python train.py --num_hidden_layers=8 --hidden_size=192 --n_experts=80 --experts_per_token=2 --d_expert=160 --d_shared_expert=320 --hidden_act="quick_gelu" --moe_layers=[2, 3, 4, 5, 6, 7] --router_score="sigmoid" --normalize_top_k=false --routed_scale=1.0 --balance_loss=0.000439 --balance_bias=true --init_std_router=0.0117 --lr_router=0.000733 --num_attention_heads=3 --num_key_value_heads=1 --head_dim=64 --vocab_size=8192 --norm="layernorm" --norm_place="pre" --norm_eps=1e-05 --positions="rope" --rope_theta=11100.0 --rope_fraction=1.0 --qk_norm=false --attn_scale=0.125 --tie_word_embeddings=false --parallel_block=true --init="uniform" --init_std_qkv=0.0817 --init_std_o=0.0204 --init_std_up=0.0817 --init_std_down=0.0102 --optimizer="muon_variant" --learning_rate=0.00683 --lr_mult_o=4.0 --beta1=0.9 --lr_head=0.00976 --max_grad_norm=2.0 --warmup_steps=200 --schedule="wsd" --decay_fraction=0.316 --decay_shape="linear" --final_lr_fraction=0.02 --batch_tokens=[65536, 131072, 262144] --max_seq_len=512 --doc_mask=true --train_tokens=644400000 --max_steps=4536 --dataset="wikipedia_en"
Below are experts of layer 5 (counted from 0) of a mixture-of-experts language model. Rows are named up (a neuron's input weights, with its number) and show model dimensions 128-191. Each number is 500 + 50 x the weight over its row's rms, rounded and kept within 0 to 999. Numbers have three digits each.
Before each expert's rows: a language model's description of what the expert responds to. This comes from a sample of Wikipedia text that the model never trained on.

# expert 42
What it handles: Stem pieces after prefixes like re-, con-, de-, as in recon-ci-le, Re-cu-peracion, pre-side-d, plus sentence openers According, During, Since, Following.
up0:438554427420547496513564464556564557478546496490447464519495492487493451465521501504501476474553509468516501480566518577416480594421556449489500494493529570514567520452435425436411446494515483
up1:537384452491462492494433457544496427393493434441483525479536581421493445467506494422528439458543382498466453461461476577544519477499531449502501489452504494463555476534470458557491383471594492
up2:390501474472506455434463468493491440504450442421537500492549526459462546514506561492491443529513459571443528498487476437483362334515508520531397490600553523467572494474551488490491511561539490
up3:575455506506443446531482491453503430469488535486451468449483604473585522516564538412539554518513476515426535499461566521459466435501522504491506550419449411635516445443510493513455513474453461
up4:432459422599536420455508570470480469617494447462549530442598534499464586541484510531545467474506475478511450428574422530424533404483511405497512540404565545461553521473513443568517550483503423
up5:388499534471504482546480463508418615566542465534462509565407510553442522372493527519585508515541538545422560424488526526546496436519553564368448546471486481524405490530505507514354464465494474

# expert 33
What it handles: The article an/An and adjective-forming suffixes like -tic, -ical, -ular, -oid, -ing, mostly in scientific or descriptive prose.
up0:636453492454526514545502440464469457435515487525469502571445512511552559497537548538487531488406429591499487515617361447350460500420419502418520521500495488507477468502462496444531497615605509
up1:532501484530499454513541519432555514576538570579477470397514444465474552588488571525499514499464492460466471444585460510389460480557440571481477526472562562502525453501440503580570488472555500
up2:564445447533531534476415449542497498488512537568532572397506469483612506444486508429457529466490468505542536605466488493528465469370544500600534576487481457556420530499484516505592490488505546
up3:436525450602432504444457550543458448445434516499458488553467448557513560546555413510467570506525511577608406539512454508496434455515549486482533529558454541448480468524450576509495510440424523
up4:538487538514401494490544566535464443518382462481571503502465494460560508534513496474608482465550450423528553543514539450536529477410538524583500502518496509583485448427486439538484493575554506
up5:537496529504594458477566538501492435507521514541571570424433399595492480553409533522461495470402500517525649466562477516492525577430520500524511449460520525505445447568405530536555444470429492

# expert 19
What it handles: Articles and possessives starting a noun phrase right after a preposition or verb, such as the, a, his, its, often before United States.
up0:531527526456402451477437418485505436522445517511486539466440458496425568502497515520542513495496555545501562523451571380454526539489506478552482486541480501489510510600524552584477482426532547
up1:479419456498572436483546496552441508457522547410467559492581508521463510422488461559543469545496482610446479465492455510520499381469536526424565423425506455520488430558434525487491492485555491
up2:450506419541636531532484480515489551523583487516421530418496398529522582423512419464468447491446516567486470535389493550446493552461604453458440415495496527494524467466488512443492503515506444
up3:548418550471515546557483534532553521504529382464484501464483507511501420579498523494417504465488445551384492437539505494541501521559446441515516561421510504522511537524458479518377460570422517
up4:518412551519571481490542625430508468601627505511506468487490513488533522512508442538446580523456436553655517525557439498509521517533516434584462462520457458520506523512521463560507480486535562
up5:614453510532554487568418584511479526500483456489481533427469425515480365436518510473537551482497599355531482563542507452563504458419449516459526534412456493534491498402547489430551439505508417

# expert 14
What it handles: Possessive determiners his, her, its, their, my, and the possessive s, as in his first marriage, his wife, Women's doubles.
up6:567512493513513520475471468537506481424466611383454487561517598599462429497566547455504490511510519549594462501530558412473358472444526489591505436536458494414408473550478511528604518482483428
up7:492485459520514546416574553578375412424537440590559463543465484508436434539465528544549512559472519464529415545489489489498469542523431410573489538492521425473484561508502505526580534533532570
up8:489500530483547507497479539452509376514553505440426506534525540434500528501334493405406567508567535548514512599438512620494496414404517504521543435505513510482489523512511501468460530438492551
up9:492459423462583517551466530387499539485482431463487509484414452550410517389561561428452535432545531414485482572469451518575498403500458474570497553530500534553510494410573538502459508539532461
up10:422633504501535439507514402515479418440570517467547530469489447517514426515500495497517528466495471448455461475411494461476506512525497534532484469499556509388500481519581538531499491497578429
up11:559584486376493442481519431530429442426472534419503478529515518508395486402479506516431619573518480494472468500395537502465454437518624466478471492500474568479583491454501494530498496493573474

# expert 8
What it handles: Common nouns after the or a, naming things, places, groups or projects, such as station, band, water, highway, runway, channel.
up0:499546462493537494399524485524469488452573540529532512372493425532475567426519465378445491467446551367524462482473588586518469442538578551528498465594488531579468485507456562489465485543440601
up1:498592520464439485428516498405525466555444455434573549463560492445544489464480475447513473533449538499446456492520561586494570523513597413509524450534485548439481486497472488589424432460606550
up2:495529492490573452492621528529419539488479552488413436544573446533468438475480453556494601575529509489594526595578447491496411529441565396514535536448436522482446560414432470516522517572500467
up3:500540474439511385508483480478468509595544498489454477515496494424487557566597497546513504542520508586503551440406459591549569591573476626459449486464554529582440501482528582582449521519504500
up4:473441597533521556543360404553479495466497444446512439459529454587410520547441558505478473454485586465580491535554487565535432529467566556465494578475531574476423544426454536487577483519506512
up5:572589459535515518535500591494520503566385468450433506545479476494387504584520481435524453487554428519441527540478493507454475471478449422419505483571458592436592421590499532415515432485541531

# expert 39
What it handles: Single digits inside four-digit years and dates, especially the third digit after 19 or 20, as in 1937, 1956, 2015.
up0:458467504517437445486583550507423575462508544510469471577535411475593555493529511491536568436434501506487492462543524445427523482555446486584448439540470473514439502489438488442512491477480502
up1:513594408517444480539506453594539505498504565473495516514518569547501499505548450525591545523433461505504487523446453489521425485499505483450509468500489524484486484474431494523560444417468518
up2:502508483462415463439479480469492528525561551464580571499500467517513445514509438523472477528596514482502592497476517591450517566505496484563555524553525498402430487545542540536441510561370536
up3:402472553532446450580544446517585444534440480442600458549452469603470497383500465531574425422509357460491510557481589443521482496490519503572574475460434553513411553494471543475505517482539520
up4:522475528455477492501550457463414485437494503426465559434391528469556513535456621459473466587462500484564492483470432504462466485351342412466539514506601516467434486557499401544540513490468554
up5:569492429515497579469468511498517388576538468511487478508476533446440446504576524479493527459507496478554564621483515571515536367427637510534467508462502422474384477484468528466550414607498498

# expert 61
What it handles: First or early pieces of split ordinary words in prose, such as ar- in arson, il- in illegitimate, em- in embark, cha- in chase.
up0:445515516460517587552556556490587521537508492494486435475470458474558435555551512540517468510512437483493545621467454584579583528543559502477483452459500392549491478418574611508473461500512495
up1:475510583532501550505450485535559557434459508593515440504439424533423509531542572467535410524501472437580457506511423398540559575495455453527475502502447491550516512578443489552462504564502575
up2:484561547482481467465486459488512419497531537515434489531577464452514469541592591506506453428515502509455438551480536470539576538474522530478447451452421562489548506529475491603428562472459542
up3:379440498518519497596506479526469489533555397494518479472456518542434495432490518435478524499631479566507520547555523409496502540472536561480480470547443515505522466540559523515571420474589488
up4:568509424508470437574456570550482563528445527511372496565451502517546446494583462557469470583486576550526364511560516470471453471514449472522550509576487572491450460460469546478413484460580549
up5:406554407495507496435485520536467504387408515543418586480534520503490658635486467518448462568513502552452497457419526426418578512484500450519587545470502449550508519447513511527499543508440468

# expert 24
What it handles: Single digits after other digits in years, scores and table figures, as in 1996–97, 70–55, 22,029.
up0:566464528501506516588545534533464461483537537462516428550600558507516452445543510594508516537489527569629470510414520526510572486494537579527582539367420463481483472396506450455509470480501470
up1:484494557415532507632383479494481507416471540531534471528444484481564485543530426406470551414539500493452551477550478577498531417464459547435510512505548373416452588561461454492526513527500621
up2:527565548428438476456489545535430508453500600502518518516482459412561489414497443501505443437498436591418517378499463550588508445333479484464453536552462531509528446479574504534491462540449477
up3:500557464475505527518524474586568483444486546476549474617488508484471529535490472580527411549499415543516574527474503504492472490564440518415538501489464440472510502568517474579436391391534492
up4:489490523450481483434551499505526501580418511559560549494457488489489549490496545471473445485581556481560576497582422462515488531555462566460458519532369439543501513449544492508458417608546480
up5:486462512531445452553571431417494451469544476504554503489571522528506535564463536489546512465471598475426535457533482585446633562485513396506441523521500574560500519503524373487462446549553396

# expert 10
What it handles: Short everyday nouns or word-initial pieces after articles, often continued by a suffix, such as man, hand(le), art, cap, p(sychiatric), step(s).
up0:524486521551432467459510487510413453441538514471522459475584562493538508467429489458457446564500539542565479602568480472510463520567533421449613481461618497577492457470544605494590430581430525
up1:382548585521534630523421598530545548445491550453483454504494504488482575470411521512488477480442509541606456538564436467518578419587511479431501508528513527452488466561616465453451548475476536
up2:444440483562521597553497493462448520536528564480482505503589499559499451485555482541489569475429484522466623498494430425495527521449528488509521544433548501489564501511456432505501446438494512
up3:420479547463483545559552511435502426537465472431529488538486544543658490468557578464523546489523506556457548458502461492623502488536545389544507532464506395525517511524445497433588543507442477
up4:559554445414516532503442485535514624550418463473524390503413475472470515513574527517524506473390527469516504555563481482486459464438553443526487530474485488507509542445435613443465471474563535
up5:450437511490563477452541592498544511482447493611570492429505486434455488474576478577425513540506456492540424558462432462461467559567525531410440552499460508515409547483472442554425458426431513

# expert 26
What it handles: Plural endings split off a noun stem, such as s, es, ers, ies, ations, ities, as in sauropods, films, discrepancies.
up6:474488531517495539441423457465426405495572574452525555391511477503527470498575500571493559529445409391453549531507441482466504515494484561502428514527416544460505398583574463540464514500520427
up7:459459463500515551579437462557509497444389453570552373499534526510495478538536600509482544605474512538494537543591471515428454538546531515454589527503465520447522486531525504531460432446577583
up8:486428495464551571464488468565503430477486565522478503464424483506530491515480513449529515561470518546522420450474381391557568510578574491566436485593477508575552495571458517458490452523461511
up9:476509522605490546485386539577558502376493560565570437565464532591484510473534531527518526500530510508569587577497411474461456465551439468498410574542507424556486588562488456515577430486539445
up10:411410546486452496486504499523524490467405527495491606546558495496509500464535477432452521488511573498483503450477446461532475500571475461580503492526517507499506466478567517679521454619530610
up11:476444522496380501430523498482410503484527501590520514581449381564464479579480442397472414589554388558475454472473440556471546444553408488530499542510546559494459556520543503497477429423495495

# expert 63
What it handles: Inner syllables of long Latinate or technical words, such as u in sanctuary and fluctuations, or pieces like ion, ator, ologie.
up0:450506481533516507410589465574492506515524563504469447486407483523576427496450440514508596414554515432442547569550501549453370459386497464425551407480501528568535458455587580485449488507571493
up1:466527428375466492510532481539529482467534461488456511485613578548531518557629500461513527516570456537512440410479562539548494511568482568531585461372459516429500550532544516484463514442387454
up2:511534432580525539485489488558503503490435433480482444483559492353588501494491475487490514553510429531520472526479530428505474504565476591510502626469470477520444537494531475440423463498426516
up3:451452531439484520402453550503432518540416504540510509546529535465466472478501532560555495561577565393507514436557511412491512573437533431521592516460555504529455580516464501524563408517601492
up4:482469509449561550606441557489458479452498509534459510557488463488431592483442456490482507504531498457406518533435507560564530409511511590470555415500445496441405451544529447520414501461425445
up5:431455447485573554504409592626507489597627455405502471582491573483486519550477464497503478499469571505544531537551474547462486553537592380420493482475476558456475481387443506401436492473466501

# expert 0
What it handles: Word-final suffix pieces closing a word, such as -y, -er, -ant, -ist, -ary, -ful, as in eas-y, fair-y, Lax-man.
up0:461491524581488522421467565451487456528445504516478456498489519574489564458461521430518461506391577423515421477504556488523444649466491535445505518560501425513553487472462456488431532491482413
up1:439510469490541481472468481475472597514467468568515574548425506428565551440429515482446563503436439594487497523594452492507476516468532424429509498533594502475428574498582473511460478516557533
up2:566501460539537393511467442545452455407433529512491526469405482509532405500523519510439518470472468547472585485435431577517442507413473407409495588527495496530547514466530417502489443561472496
up3:510474475418491471493496489584475504470447402504491492433456439509432512477605424466508383536550496489463539547506506578437440546574444475564490505492559415578515497454454474451539472494481471
up4:466496564426536521499431563550425457419417505581519523529509435422558528451576473427549593539431466499511502555526524465485440511550518569540459501558409491481461539417472469566443525522537418
up5:423422526638462510496530537458473467453486500442559561454486576523570487434533495511435421465543488496516542503450529473510453491495575427454465548428482483504469462512542433556477489448451518